From a checkpoint of a small mixture-of-experts model trained on Wikipedia: 506M tokens, 7723 steps.
Below are experts of layer 5 (counted from 0) of a mixture-of-experts language model. Rows are named router (the router's row for the expert), gate (a neuron's input weights, with its number), up (a neuron's input weights, with its number), down (a neuron's output weights, with its number) and show model dimensions 192-287. Each number is 128 + 24 x the weight over its row's rms, rounded and kept within 0 to 255.
Before each expert's rows: "mostly gets" lists some tokens that are sent to it at least half of the time. This comes from a sample of Wikipedia text that the model never trained on.

# expert 6
mostly gets: " Nov", " Feb", " Saint", " Set", " St", " Sydney"
router [144 113 178 110 143  95 114 106 148 115 129 116 116 136 174 145 146 158 108 122 124 137 156 130 126 161 115 110 122  96 127 145 122 170 134  88 159 114  63 120 124 158 115 134 100  93 127 129 119 145 117 135 138 118 136 137 125 132  87 143 116 116 133 129 107 178 115 152 141 133  99 139 100 144 124 137 105 132 135 131 110 136 129 128 144 116 106 141 132 126 127 154 115 131 129  77]
gate0 [138 127  93 102 146  95 101 103  99  86 121 110 135 140 115  82 103 129 124 162 161 155 111 135 133 118 131 155 148 145 157 132  67 102 155 132 149 142  78 156 122 146  86 112 144 169 164 150 149 118 137 113 106 126 105 144 110 158 153 122 130 122 140 145 128 150 140 143 150 106 109 100 135 158 128 121  91  92 123 116 148 157  97  92 113  78 148 131 101 103 155 108 128 125 163 162]
up0 [110 141 124 109 120 117 107 147 123 160 135 156 119 138 141 155 122 125 150 104 124 152 107 120 126 130  99  89 120 122 104  80 156 127 140 121  64 114  68 121 163 141 100 172 139  83 139 104 111 151 114 134 159 120 152 159 104  90 121 109 137 132 127 105 105  82 104 152 172 115 124 153 143 160 102 112 134 114 150 148 109 103 169 110 128 184 139 104 137 113 166 150 108 211 106 106]
down0 [154  85 111 152 173 122 131 131 129 135 167 100 110 131 149 179 125  72 112 101 137 112 147  96 118 159 126 137 133 111 129 145  84 116 103 117 122  98 120 120 154 147 133 123 137  98 131 100 115 133 139 111 171 132 112 140 166  97 147 111  84 133 119 126 116 138 136 118 161 119 121 154 157  74 121 109 119 106 137 133 164 138 151 127 113 171 139 151  87 122 174 142 119 109 124 111]

# expert 22
mostly gets: " we", " sh", " sw", " sl", "Sh", " rec"
router [125 129 150 149 165 110 116 142  81 127 124 115 154 134 133  96 151 127 110 157 131 127 149 133 151 103 134 142 101 112 101 122 126 111 175  90 118  85  85 128 161 103 159  87  71 136  94 204  93 138 110 141  78 133 134  70 160 118 123 140 123 148 109 128 113 125 124  92 130 157 139 162 133 186 145 148 156  85 129  93 139 102 126 160 101 119 122 123 121 140 130 148 112 132 146 150]
gate7 [123  83 148  93  90 109 134 136 122  70 172 121 139 151 149 145 102 124 121 115 128 137 155 101 144 153 132 176  94 119 159 148 151 185 149 106 110 116 146 136 134 129 130 129 135 113  99  81 131 128 144 128 109 149 104 162 124 139 108 130 115 114 149 112 153 112 150 168 119 106 133 108 159 134 128  83 129 153 139 107 119 117 138  97 131 108 105 149 112 106 166 121 113 181 147  81]
up7 [108 160 100 169 113 134 141 113 141 184 136 123 175 133 147 151 154 134 137 130 103 124 168 176 100 109 143 130 131 157 115  91  82 119 142 158 133 155 178 138 173  97 119 105 161 121 159 112  95 114 165 108 145 123 140 160 105 138  50 136 118 100  91 127 136 116 129 130 129 107 128 174 148 115 135 111 111 160 140 106 144 136 114 109 134 112  96 120 117  98  89 136 106  75 104 156]
down7 [194 120 141 144 171 152 153 151 122 139 116  98 114 134 147 127 111 117 138 130 124 158 126 120 129 149 121 166 131 103 118 105 126 124 146 154 115 142 117 130 143 117 146 121 125  76 127 139 128 147 137 173 186  99  99  75  87  86 111 158 181 140 125  88 134 161 120 130 139 138 127 135 130 118 138 126 130 106 137 161  99 142  96 190 146 143 119 147 126  84 144  96 139 108 101  96]

# expert 82
mostly gets: " consecutive", " Bolton", " Serbian", " signing"
router [ 81  97 100 128 157  88  78  58 139 109 136 106 114 170 153 150 139 181 137 109 163 154 128 111 120 138  80 122  88 103 134  81 145 144  94  98 172 116 108 114 118 175 108 110 159 110 159 118 128 148 137 147 131 146 144 160 128 108 127 111 103  81 135  93 130 115 116 121 159  92  84 151 110 142 150 115 122 150 112 148 108  87 133  93 120 121 131 131 131 149 134 112 131 166 143  86]
gate0 [144 123 100  92 102 132  97 164 129 194 143 130 109 104 111 139 102 125 146 113 155  99  94 121 143  64 117  92 161 123 130 148 149 141 142 120 110 104 122 124 142 134 119 100 132 142 132 150 135 116 118 154 124 122 166 159  97  97 170 160 106 149 130 167 164 136 128 121 149 125 109 124 122 110 117 120 110  87  88 125 175  93 125 144  94  90 122 105 129 159 135  71 147 149 137 141]
up0 [138 152 123 127 146 154 127 121 106  52 138 150 115 165 131 104 118 122 101 125 117 135 159 145 151 138 119 156 132 156 119 137 145 153 117 121 134 157 170 118  86  84 148 135 141 139 150 127 121 143 105 136 106 110 107 134 165 167  85 121 129 108 142 110 141 129 112  93  84 111 136 131 144 132 151 106 157 144 134 103 128 196 171 105 144 154  95 132 143  88 103 136 136 122 124 137]
down0 [129  97  87 145 180 137 104 170 149  98 158 175 117 104 157 153 139 113 127 138 155 144 115 110 170 121 134 101 181 141 132 154 110 122 131 167 163 119 132 106  92  98 156 127 101 165 128 124 127 136 152 144 136 114 145 170 129 141 142 134 136 137 143 135 146 146 156 108 127 106  76 138 100 133 165 143 115 111  98  96 110  85 155 119  84  97 151 137 106 114 119 112 164 179 176 145]

# expert 58
mostly gets: " released", " published", " announced", " built", " established", " reported"
router [136 144 137 149 128 118 148  95 135 125  96 140  92 174 126 110 148 131 120 126 193 117 135 151 143 117 121 124 147 135 137 140 124  87 138 140 176 186 162 105  97  93 172  88 181 132 152 133 151 138 162  83 144 128  53 160 128 144 114 135  98 153 142 155 109 125 162 103 111 139  89 115 157 136 127 117 115 140 118 119 142 112 141  84 135 134 110 147 138 127 146 106 117 122  95 158]
gate0 [124 151  94 166 138 110 160 113  93 117 140 149 138 168 113 131 181 127 158 147 140 128 124 134 138 154  82 139 114 172  83 141 152 112  98 158 117 163 122 125 120  94 121 111 182 102  89 124 135  87 122 120 130  73 128 149  90 111 133 149 104 131 143 104 153 157 153 137 134 177 115 118 136 105 128  87 105 166 126 168 134 170 137  84 158 139 127  93  97 110 167 130  99 152 113 121]
up0 [159 182  84 149 148 121 153 110 114 136 183 145 100 164 146 113 171 151 141 130 143 101 124 109 111 147 120 112 124 162  78 144 131  83 161 156 125 155 105  92 107  89 103 106 154 122 123 138  74 106 176 115 113  89  85 142  99  76 148  89  95 153 151 124 144 122 131 149  91 150  82 137 128 117  98 108 132 146  93 169 145 120 148  98 123 139 109  87 144 151 120 142 108 143  99 173]
down0 [ 79 122 112  74 136 152 117 145  83 136  74 171 101  95 115 144 140 155  89 134 100  97  76 109 132 127 123 132 102 134 145 130 148 193 107  89 127 133 129 119 129 147 102 125 127 120 131 110 111 134 145 160  86 158 120 118 146 131 146 114  86  83 125 100 131 129 125 121 137 126 139 137 128 163 139 170 141 128 137 103 114  96 111 116 116 152  99 162 148 140 118 145 160 135 178 142]

# expert 52
mostly gets: " help", " led", " avoid", " provide", " allows", " improve"
router [150 136 125 133 158 132 170 165 107 146 130 122 118 120 109 125 169 134 102 119 142 127 150 137 126 113 131 127 140 126 179 172 131  99 132  85 144 139 170 109  86 137 127 103 131  85 138 166 105 118 102 139 119 121 104 121 163 148 162 124 144 133 166 123 149 128 125 101 130 149 105 146 127 126 168 135 116  65 144 109 156 114 102 115 131 181 115 121 134 102  90 145 134 124 111 145]
gate0 [146 119 103 153 107 136 116 118 141 113 172 125 152  93 128 104  60 155 159 158  98 129  95 153 152 139 138 124  72 135 154 128 103 133 112 124  96 126 123 118 130  86 106 139  79 104 124 140 147 133 105 119 159 133 125  77 137 131 117 168 157 103 120 159 120 139 129 170 114 142 121 134  81 111 156 128 119 154 144 168  96 130 123 109 100 133 102 135 131 129 114 127 121 148 119 110]
up0 [172 111 121 129 118 162 125 171 135 101 174 130 127  79 137  89  63 164 138 127 133 181  93 141  98 111 127 132 107  87 146 144 120 131 100 131 102 131 114  87  87 108 134 122  90 110 139 125 120 143 107 153 147 136 110 133 156 141 133 125 115 112 143 169 124 122 137 135 111 145 122 107 102 140 146 125 117 123 167 138 118 100 110 111 125 148  95 149 115 117 116 132 101 129 143 126]
down0 [134 117 136 108 155 185 141 126 130 127 106 143 130 143 168 122 104 126 156 123 132 104 114 116 126 159 105 148 106 142 170 149 144 110 159 100 102 113 145  93 123 126 171 131 114 116  99 117  91 183 128 158 134 135 158 129 170 128 140 156 145 127 107  82 128 123 127 159 150 141 110 122 169 148 119 129 138 160 139 140  96 137 149 128 128 164 176  79  96 170 112  79 144 137 133 156]

# expert 59
mostly gets: " Coordinates", "DST", " sq", "″", "sq", "})"
router [124 128  94 107 149 113 134 144 133 118 122 105 123  83 148 111 146 180 153 135  90 129 180 111 116  90 107 103 172 156 148 119 121 144 119 126 125 116  96 133 114 118 151 119 128 133 116 109 130 145 159 107 134 102 162 124 166 110 118 151 195 149 134 125 166 146 172 149 152 130 127 104  99  95 136 133 109 112 138 114 115 168 139 122 152 127 119 131 164 118 158 155 143 113  96 113]
gate0 [176 125 177 145 122 119 123  59  91 105 156 150 141 150 101 138 134 174 130 141 119 127 131 147 154 121 107 149 136 139 164 118 150  95  25 121 135 152 109 143  89 108 158 101 142  80 141 136 147 131 149 170  78 136 136 125  83 131 133 102 130 103 124 181 146 125  96 112 135 117 164 112  92 135 116 147 102 129 163 119  90 150 148 114 129 161 127 151 111 129 113 139 141 107 124 124]
up0 [145 117 133 158 107 110 172 165 170 155 168 150  56 123  96  91 149 120 129 166 116  88 148 129 168 125  95 173 159 153 123 152 104 116 123 121  62 143 115  72 122 143 169 154 143 102  85 155 163  96 119 178 105 185 137 112 115 154 159 133 147 130 118 123 131 108 132 119 132 155 134 164 108 163 144 136 118 127 157 171 139 145 153 114 153 148 166  95 125 122 107 141 136 127 132 149]
down0 [ 73 159 154 154 109 124 121 125 136 117 137 117 166  90 188 128 108 104 111 120 174 112 128 126 124 135 127 131 121 175 101 115 155 112 125  74 116 116  98 119 152 133 125 132 139 152 135 123 100 158 118 153 116 108 151  79 110 118 108 150 172 110 182  97 108 141 151 100 132 122 141 140  99 117  97 148 135 111 156 134 125 179  97 121  99 111  93 117 185  98 197 185 144 112 108 125]

# expert 87
mostly gets: " Your", " Get", " Can", " don", " Are", " Dark"
router [134 147 172 137 125  97 141 154 124 106 107 133 146 156  80 126 139 153 138 128 137 114 142 104 178 135 106 140 122 107  92 123 139 116 149 105 130  93  94 149 138 142 115 164 134 112  68 113  96 104 129 163 125  84 132 116 158 178 114 142 105 167 141 139 122 136 118 110 109 148 128 117 136 149 127 133 142 111 108 108 174 135 221 135  98 138 151 141 112 111 145 116 131 126 131 123]
gate0 [142 108 100 117 138 140 132 137 165 146 136 111 135 118  93 165 129 127 120 173 108 123 115 119 159 145 144 149 123 113 166 141 153 130 117 110 107 115  99 110  68 175 134 161 148 135  71  87  94  88 130 120 136 149 148 133  84 136 130 105 109 163 135 111 145 131 111 127 143  93 161 112 139 131 151 155 151  87 132 129 151  65 180 110 116 145 132 139 148 102 139 123 146 107 111 162]
up0 [137  97 132 132 155 125 180 126 145 157 129 137 136 165 112 122  75 111 158 156 156 129 150 121 136 134 153 125 103 128 127 141  93 115 145 113 121 104  70 152 121 117 135 154 139 161 122 115 124 104 142 104 116 120 144 138 152 126 134 147 112 176 114 130 134  87 150 108 110 120 154 150 208  88 144 148 134  87 121 147 139 118 169 125 105 106 104 119 165 132  89 170 146 115 125 134]
down0 [131 130 105 131 102 134 153 150 146 132  36 138 151 106  96 147 110 136 148 151  91 119 120  83  94 127 142 146 108 135 137 102 101 141 121  65  77 107 140 143 144 105 142 150 151 156 166 126 123 124 144 120 113 103 131 159 113 158 130 151 120 145 118 116 148 106 138 136 103 121 113 143 147  95 150 161 160  93 147 156 128 127 172 108 114 126 131 100 142 153  92 123 100 153 123  71]

# expert 45
mostly gets: " c", " n", " b", " l", " fl", " t"
router [ 96 130 148 107 134 120 163 152 129 103 108 114 117 151 136 117 124 137 140 140 107 105 150 130 121 120 128 130 134 112  85 141  90  98 132 140 130  60 105 101 155 125 155 148  73 145 126 161 129 140 124 123 121 109 173  98 128 169 127 135 152 173 111 129 130 164  95 125 126 139 171 146 131 122 110 157 150  96 140 123 146 133 156 158 122  87 153 144 158 104 147 135 114 111 147 123]
gate7 [132 163 131 135 102 152 108 119 106 120  92 154 110 164 112 133 102 125 125 111 198 109 133 141 147 153 170 143 123 127  87 153 128 107 109 120 120 121  87 145 116 161 119 122 135 134 153 127  65  94 144 155 137 114  87 125 131 119 124 144 123 112 174 135  95 124  99 149 122 144  86 133 130 120 154 137 127 106  93 116 163 151 167 158 103 123 130  95 101 100 120 143 100 110 167 165]
up7 [155 116 118 134 127 111 170 112 133  88 162 101 121 134  87 136 128 134 116 147  84 124 136 109 113 124  99  94 118 149 188 120 151 134 132 138 174 150 129 140 123 145 113  73 142 137 115 141 170 115 123  92 124 168 124 164 132 112  82 120 117  94 107 126 121 135 115  98 166 134 185 140  86 104 129 112 117 153 133 125 105 131  97 111 126 126 145 181 123 116  90 103 155 151 118  95]
down7 [ 73  76  91 163 130 124 132 145 117 129 176 125  99 138 113 108 140 114  78 171 122 159 158 109 143  74 128  91 140 121 130 130 176 135 127 174 127 107 102 108 117  81 102 144 193 129 131 148  92 156 110 121 144 148  99 106 138 133 187  96 110 151  99 154 142 131 146 137 127 112 182 129 127 111 112 159 116  78 132 142 129 108  98 135 185 123 132  99 131 157 113 127 135 132 122 172]

# expert 57
mostly gets: " Democrats", " GK", " Labour", "%;", " Communist", " Conservative"
router [142 126  90 134  88 117  94  94 150 123  96 135 120 139 120 148 118 160 131 109 200 185 115 126 121 146 112 117 131  94 120 111 113 113 123 116 142 122 138 146 129 164 135  90 146 129 137  94 158 120  64 142 107 145 122 147  97 166 107 132  82 124 119 105 111  95 131 118 149 119 108 145  96 108 134 115 135 144 145 108 124 105 114 180 162  98 110 151 115 117 155 128  88 140 161  88]
gate0 [129 108  86 123 113 161 121  83 147 126 130  94 143 103 156 143 131 108 152 116 140 119 117 159 141 142 126 138 114 125 150 129 134 163 138  82 165 114 117 138 118 106 106 140 148 122  93 142 123 157 139 164  99 106 128 148 111 117 146 142 121 145  92 158 114 127  95 114 144  92 153 138 117 119 121 140 155 100 122 179 146 118 147 154 125 107 118 130 132 159 123 133 118 147 122 130]
up0 [134 152  83  98 114 151 122 113 103 131 128  73 115 102 155 130 106  74 136 158 137 128 106 120 115 136 149 123 138 121 119 121 149 167 137  96 157  86 128 145 143  86 110 116 139 103 103 130 147 159 100 126 115 145 173 112 122 103 159 143 149 150 131 127 106 112 124 108 134 123 133 112  92 143 157  94 134 132 149 177 115  98 121 151 102  77 153 108 136 121 111 125 133 162 122  96]
down0 [122 133 183 134 151  94 120 119  66  99 115 144  79 130 123 111 149 136 128  70 137 158 140 120  88 105 102 111 142 147  93 131 172  94 128 136 149 134 139 114 161 129 134 130 119 120 112 121 109 147 162 151 101 124 153 154 113 140 149 130 117 166 186 138 151 110 144 128  93 160  97 145 133 115 113 145 129 156  89 125 110 115 101 140 103 119 135 115 148  94 105 136 174 125 111  98]

# expert 1
mostly gets: " U", " Dis", " Trans", "_\\", " Sub", " sub"
router [ 94 124 122  84  71 124 127 121 155  70 146 131 132 111 121 136 109 161 143 129  79 150 137 143 124 136 110 147 137 105  89 139 140  84 172 117 106 161 176 117 105  90 149 176 112 151 133  91 150  84 160 125 139 101 147 102 136 155 141 109 184 159  74 113 122 187 142 121 127 117 137 102 142 154 135 109 140  98 182 154 111 112 123 131 115 107 150 134 143 110 146 143 117  89 130 120]
gate7 [128 109  91 148 100 107 130  58 184 109 124 153 119 161 101 125 104 156 117 155 153 128  90 113 159 117  95 129  94 156 129 159 128 128 147 104 158 136  99 134 130 120 157 160 126 170 107 104 153 124  93 160  99 109 124 142 127  91 151 176 131  84 131 122 124 136 116 137 122 150 162 137 132 108 143 134 140 146  85 155 113 153 143 113 142 155  99 169 115 155 117 134  90 104  93 150]
up7 [ 92 134 121 161  93 137 128  91 136 136 136 162 108 142 185 125 143 111 126 159 132  99 165 165 124 183 120 139 103 140 117  98  96 164 166 144 173 139  97 135 114 142 119 121 111 136 111 112 107 121 105  94 124 171  99 131  99  94 110 148  97 184 131 166 123 107 144 162 112 129 150  99 139  93 121 176 141 109 105 114 160 112 157 127 154 109 101 142 183  88 115 133 135 111 126 156]
down7 [169 129 103 127 186 163  98 141 101 159 150 171 107 149 151 110 104 130 139 173 163 121 120 100 122 138 112 146 149 116 128 108 190 147 149 132 116 154 134 151 120 109 140 136 168  55 102 108 160 152 114  92 149 134  90 151 141  94 101 113 106 129 133 120 103 121 118 144 102 147 119 143 113  94 134 123 119 113 111 157 116  76 138  98 151 109 109 115  71 137 132 150 105 121 124 138]

# expert 42
mostly gets: " Trek", "ball", "rell", "mar", "eno", "py"
router [136 130 158 147 109 163  95 138 121 136 132 108 163 109 134  71 203 139 155 159 109  98  62 114 152 154 104 148 118 110 118 179 128 168 121 155 122 150 125 133 103 119 133 157 160  98 115 124 113 172 148 125 130 122 165 144 146 137 148  79 137 116 145 118 146 142 155 173 115 136 157 119 140 154 124 125 142 152  55 132 153 141 122 127 100 148 123 114 128 136  72 143 126 133 127 125]
gate0 [138 129 137 135 165 111 145 124 137 143 140 115 119 141 151 111 130 161 132 112 123 113 125 142 120  99 141  90  97 141 134 137 129 134 114 138  93 117  92 130 174 126 136 138 112 176 121 155 142 118 120 152 131  78 161 114 115 107 108 115 144 144 106 121 121 149 135 117 170  91 179 111  68 105 138 120 106 108 105  75 163 140 167 135 124 127 146  96 177 116 130 122 146 145 116  74]
up0 [ 72 135  88 136 105 121 112 112 116 115 130 165  95 138 129 168 111 126 120  96 139 181 139 160 103 117 145 133 137 159 140 127 105 160 120 109 162 128 155 155 130 152 142  82 178 107 145 147 147 111 135 123 130 158  85 118 132 167 147 136  85 112 129 125 134 119 109 119 131 171  70 119 171 118 155 111 139 133 140 168  76 150  89 147 156  95 119 174 106 142 125 157  97 129 130 137]
down0 [131 106 123 107 107 124 136 113 120 126 128 138 135  90 131 109 122 100 110 118 144 142 160 148 144 112 145 162 164  88 130 132 137 124 167 136 103 101 151 153  90  92 143  84 146 131  99 102 135 186 118 118 129 121 111 150 143 148 146  97 152 109  97 125 108  88 118 125  93 100 149 122 142 149 104 115  59 123 104 127 177 113 143 109 117 141 101 134 155 174 134 129 126 160 151 115]

# expert 69
mostly gets: "obacter", "ensis", "atus", "ง", "onica", "ς"
router [123 106 156 120 136 125 142 156 144 151 129 133  85  73 122  96 139 124 124 109 103 166 115 135  99 120 144 130 137 170 126 131 132 123 111 162 124 162 149 120 117 172 173 173 139 121 143  79 148 142 136  98 145 140 187 121  73 155 143 117 136 119 117 138 117 179 147 161  89 120 145 112 152 127 111 151 126 155 127 163 105 100 127 152 100 166 150 135 125 130 133 141 129 119 109 135]
gate0 [ 89 163 162 135 124 111 106 151 137 113 153 122  81 146 170 139 120  92 120 106 133 148 129 155  75 144 119 157 128 124  99 151  78 118 169 109 140 105 172 135 108 132 129 141 172 107 124  92 141 141  93 163 136 157  59 178 106 146 114 125 137 162 118 158 123 140 153 116 105 125 120 150 107 128 165 110 105  96  81 110 144 157 117 132 115 132 124 132 159  85 126 115 175  79 150 108]
up0 [126 161 146 104 139 127 141 141 115 120 150 125 118 136 124 128 115 144  88 160 130  92 149 133 127 136 146 143 120  83 166 178 102 127 121  89 132 148 149 121 129 103 136 143 153 109 118  99 174 152  93 194 121 158  95 177 116 115 126 111 144 128 139 168 144 123 109  88 129 116 139 155 119 161 148 123 115 120 144 109 137 120 119  98 134 153 105 135 188 121 144 129 144 107 128  97]
down0 [153 107 132 126 185 110 119 156  84 167 143 118 124 154 119 135 148 137 114  83 176 122 112 129  93 138 105  84 147 110  83 118  91 115 105 129 101 136 102 128 140 149 116 121 142 109 156 135 103 137  91 129 133 141 123 183 141 117 154 185  88 141 144 179 137 140 157 115 122 130 106 112 120 106 100 119 141 134 128 121 121 133 121 111 134 127 134 130 146 125 117 140 114 127 159 167]

# expert 25
mostly gets: " William", " or", " including", " Robert", " include", " Henry"
router [134 138 136 121 158 140 137 162 136 141 107 107 156 127 122  69 142 117  88 118 140 136 154 132 118 130 131 153  95 130 112 121  88 111 147 118 131 146 147 130 145 149 139 126  95 144 129  96 121 181 117 143 152 166  76 152 114 148 114  83 106 164 118 123 115 101  70 138 131 101 158 166 155  99  96 119 153 148 148 131 161 100 124 144 125 125 118 106 137 142  76 106 126 138 152 130]
gate0 [137 119 127 119 154 127 171 131 153 144 114 163 123 134 107 133 152 105 126 100 116 123 108 172  93  77 203 158 132 119  92 157 158 123 108 121 129 121 144 173 107 124 181 157 115 160 158 124 138 113 100 126 142 127 123 148 100 126 130 159 128 150 151 112 113 134 125 119 121 108 169 106 139 145 160 133 138 119 159 141 165 117 144 108 128 151 154 138 157 168 130 132 147 119 110 126]
up0 [108 120 114 141 128 124  93 146  65  97 105  91 149 136  89 111 109 176 142 154 167 140 159 116 108 142 130  99 154 134 125 121 125 103  77 165 108 108  91  95 158 137 124 100 129 108  97 162 158 141 124  92 112 112  89 127 153 120  93 113 153 131 124  87 150  93 102 132 131 114 140 118 118 138 149 111 140 124 119 127 157 121 133 121 135 102 145 115 101 113 122 155 112 134 137 137]
down0 [106 134 117 125 153 141 174 139 149 119  79 130 143  96 124 131 101 106 162 152 135 105 106 109 129 110 135 140 150 149 151  98 144 106 149 144 151 133 105 147 125 117 159 171 167 161 169 119 123 101 112 118 119 112  93  86 110 144  95 145 164 134 146 140 157 116 134 142 135 144 138 162 131 157 101 111 157 134 122 140 134 149 161 115  69 111 154 136 118 103 121 107 117 134 117 101]

# expert 63
mostly gets: " Los", " ro", " Mont", " Herm", " Gen", " Bor"
router [124 140 132 113 126 154 122 187 197 131 124 153 189 104  98 154 140  86 140 149 129 130 155 142 141 162  80 136  75 121  88 194 133  71 120 116 131 163 128 137 143 122 151  89 114 136 133  94 121 124 130 139 126 142 163  69 139 180 146  80 177 147  96 114 132 161 108 130 134  91 135 103 118  99 117 189 154  87 158 106 127 140 115 150 122  92 130 144 168 128 158 126 115  82 104 123]
gate0 [114 123 135 133 128 125 101 123 160 126 166 142 109 120 158 123 113 111 145 113 176 106 132 131  78 112 107 157  97 141 144 132  73 170 140  91 144 102 126 130  78  97 139 152 103 137 140 134 151 130  87  74  66 127 154 118 126 143 156 131 128 141 161 146 180 138 122  97 122 104 101 157 141 130 148 115 161 110 133 128 146 154 122 171  96  81 135 167 127  96 110 127  89 153 100 133]
up0 [163 106 142 129 130 115 137 166 119 112 131 175 124 147 109 121 119 152 149 152 148 139 168 164 140 108 112  81 183 117 111 148 191 130 132 117 160 100  88 163 172 109 140 113 118 141 129 165 100 173 160 114 124 135 119 131  94  59 128  94 143 148 124 145  95 124 145 131 145 138 118 119 103 109 129 142 118 160 104 166 147 102 141  78 115 141 107 142 140 183 122  95 149 140 173 130]
down0 [166 114  87 191  66 117 150 129 149 127 145 103 126 102 121 123 114  93 150 132 132 135 161 136 132 141 117 149 127 129 119 114  90 126 105 100 150  94 130 157 137 140 144 161 110  81 120 147 162  83 128 138 123  60  88 114 126 158 162 150 132 130  98 138 155 116 158 107  93  78 107 148 107 130  95 115 156 157 108 102 152 179 133 160  95  86 162 138 112 112 177 155 104  75 132 144]

# expert 89
mostly gets: "š", "ić", "ș", "ž", "z", "ski"
router [131 143 159 162 146 145 117 176 142 142 142  83 148  78 100 100 148 122 165 143 106 127 100 140 102 126  97 176 102 152 172 127 119 114 103 206 134 129 145 140 112 184 135 134 137 148 114 142 129 119 125 173 162 125 117 139 113 129 116 135 126 121 145 127  71 145 130 172 133 140 171 113 102 140 110 155 114 117 154 127 124 106 111 148  95 134 161 112 115 134 121 134  89 106 119 107]
gate0 [131  96  88 160 116 130 149 116 124 143 185 153 117 150 129 128 120  98 128 135 143 114 130 157 142 127 168 133 125 126  78 143 148  57 100 132 118 146 145 125 126 130 154 155 132 125  84 184  99 106 142 120 133  94 117 110 121 119 150 127  76 112 135 123 143 115 200 102 128  92 153 137 177 140 113 103 131 111  87 155 103 128 174 120 118 123 135 159 106 123 129 125 162 141 105 146]
up0 [135 156 118 129 141 131 163 123 107  90 110 118 107 126 124 140 123 142  92 121 123 187 139 140 101 128 122 106 133 121 139 149 149 122 147  85 123 163 136 109 142 117 148  69 128 113 168  98 133 131  88 122 133 111 151 151 122 134 125 161 170 136  86 132 122 120 103 139 107 158  73 146 129  65 139 129 128 156 169 125 139 164 141 140 124 139 116 148 129 138 101 158 137 136 151 105]
down0 [182 129 123 128 170 109 143 179 122  98 149 158 125 173 116 138  95 112 122 146 116  90 134  90 147 153 112 101 115 147 116  85 124 129 159  77 116 114  72 110 151  97 149 162 107 172 111  82 106 128 124 120 112 123 118  95 154 102 127 159 124 182 138 134 143 142 166 107 146 134 135 129 133  85 116 132 157 162 119 174 147 138 122 134  96 112 110 132 136 106 125 145  90 123 181 134]

# expert 11
mostly gets: " von", "ör", " Van", "å", "sch", "ild"
router [119 163 142 129 139 161  93 122 158 167 132 115 158  72 133 164 124 157 100 117 118 140 119 101 132 115 126  80 106  81 191 118 117  82 128 106  89 166 146 107 138 142  82 118 131 168 185 133 149  91 135 168 111 126 118 105 140 160  93 138 147 109 115 114  85 155 116 149 137 126 144 152 108 104 130 160 115 126 194 127 144 108  98  84 149 194 140 134 165 114 138 127 111 131 137  94]
gate0 [133 156 110 108 125 116 141  85 141 189 115 129 124 125 127 115 154  71 144  76 140 113 113 149  95 132 167 105  97 120 146 119 126 133  91 128  99 112 148 158 130 123 104 111 131 104 141 137 173 127 158 113 110 150  97 117 149 131  88 138 114 161 106  99 107 153  92  98 120 132 141 108 139 135 132 145 122 126 120 141 150 159  80 127 117 110  64 153 107 140 111 117  91 125 130 170]
up0 [110  92 140 166 119 160 114 154 117 127 111 143 122 145 131  98 109  89 117 116 146 121 161 143 151 133 111 110 137 107 119  90 126 157 116 113 109 112 143 155 161 117 113 143 131 119 151 128 135 172 151 117 128 128 101 176 134 122 142 154  94 151 154 135 136 158 107 143 130 105 161 139 136 174 139 130 144 133 139  81 126 122 121 144 149 156 146 118 106  82 109  82 105 134 120 117]
down0 [129  87 152 136 157 150  98 114 131  99 131  85  98 126 126 167  66 135 117 127 136 148 124 163 106 104 146  90 123 147 107 131 164 118  70 158 123 121 103 139 122 147 136  96 124 148 131 141 123 152 136 127 141  98 149 156 119 111 128 165 125  93 108 120 128 120 134 147 127  97  68 150 141 120 154 155 112  82 115 128  96 141 123 134 133  80 117 178 159 101  73 143 152 148 158  98]

# expert 38
mostly gets: " Š", "^{(", " É", " Abdul", " Vas", " Fil"
router [160  87 124 110  94 119 102 118 160 106 132  92 152 165 133 150 146 176 143 163 120 163 178 121 104 132  72 139  86 118 133 132 140 155 102 110 126 130 122 144 135  94 122 134 115 156 119  94 113 113 130 114 137  93 137 105 143 120 116 122 145  65  80  69 126 164 106 124 123  94  89 154  99 150 138 112 133 134 154 108 141 138 150 107 111 102 123 151 127 159 133 122 132 149 137  90]
gate0 [149 135 152 163 155 112  92  93 133 137 139 107 104 150  95 121  91 134 113 142 112 158  59 117 157 105 107 148 149 141 139 120 153 126 105 132 142 113 132 177 143 107 142 151 128 129 129 157 120 141 183 140 171 113 166 144 127 122 115 174 163 104 110 103 160 145 159 160 112 132 148 131 111 129 160 112  71 145 150 118 104 136 135 142 113 117 130 177 153 113 152 158 151 174 146 130]
up0 [115 153  73 114 105 116 120 143 113 145 118 103 146 164 117 199  79 158 147 139 147 139  86 143 141 121 129 112 127 142  84 151 132 152 132 134 160 121 132 160 129 103  86 135 119 131 116 168 124 123 155 116 169 138 121 103 157 141 112 112 118 109 146 151  59 149 137 118 114 135 127 131 121 125 128 106  96  69 138 122 141 180 130 150 112 159 133 156 140 159 123 142  86 123 142 181]
down0 [ 91 135 118 146 134 104 108 163 135 109 159 120 138 135 151 125 114  93 159 149 160 114 148 121 137 146 182 123  99 141 161 127  94 119 121 159 107 120 107 171 117 113 148 195 131 151 154 129 121 154 119 136  88 138 109 159 147 135 134 109 115 130 127 114 135 123 140 146 136 118 128 132 137 116 168  82  90 112 111 126 124 138 124 145 124 110  95 137 125 121 187  90 144 124 134 142]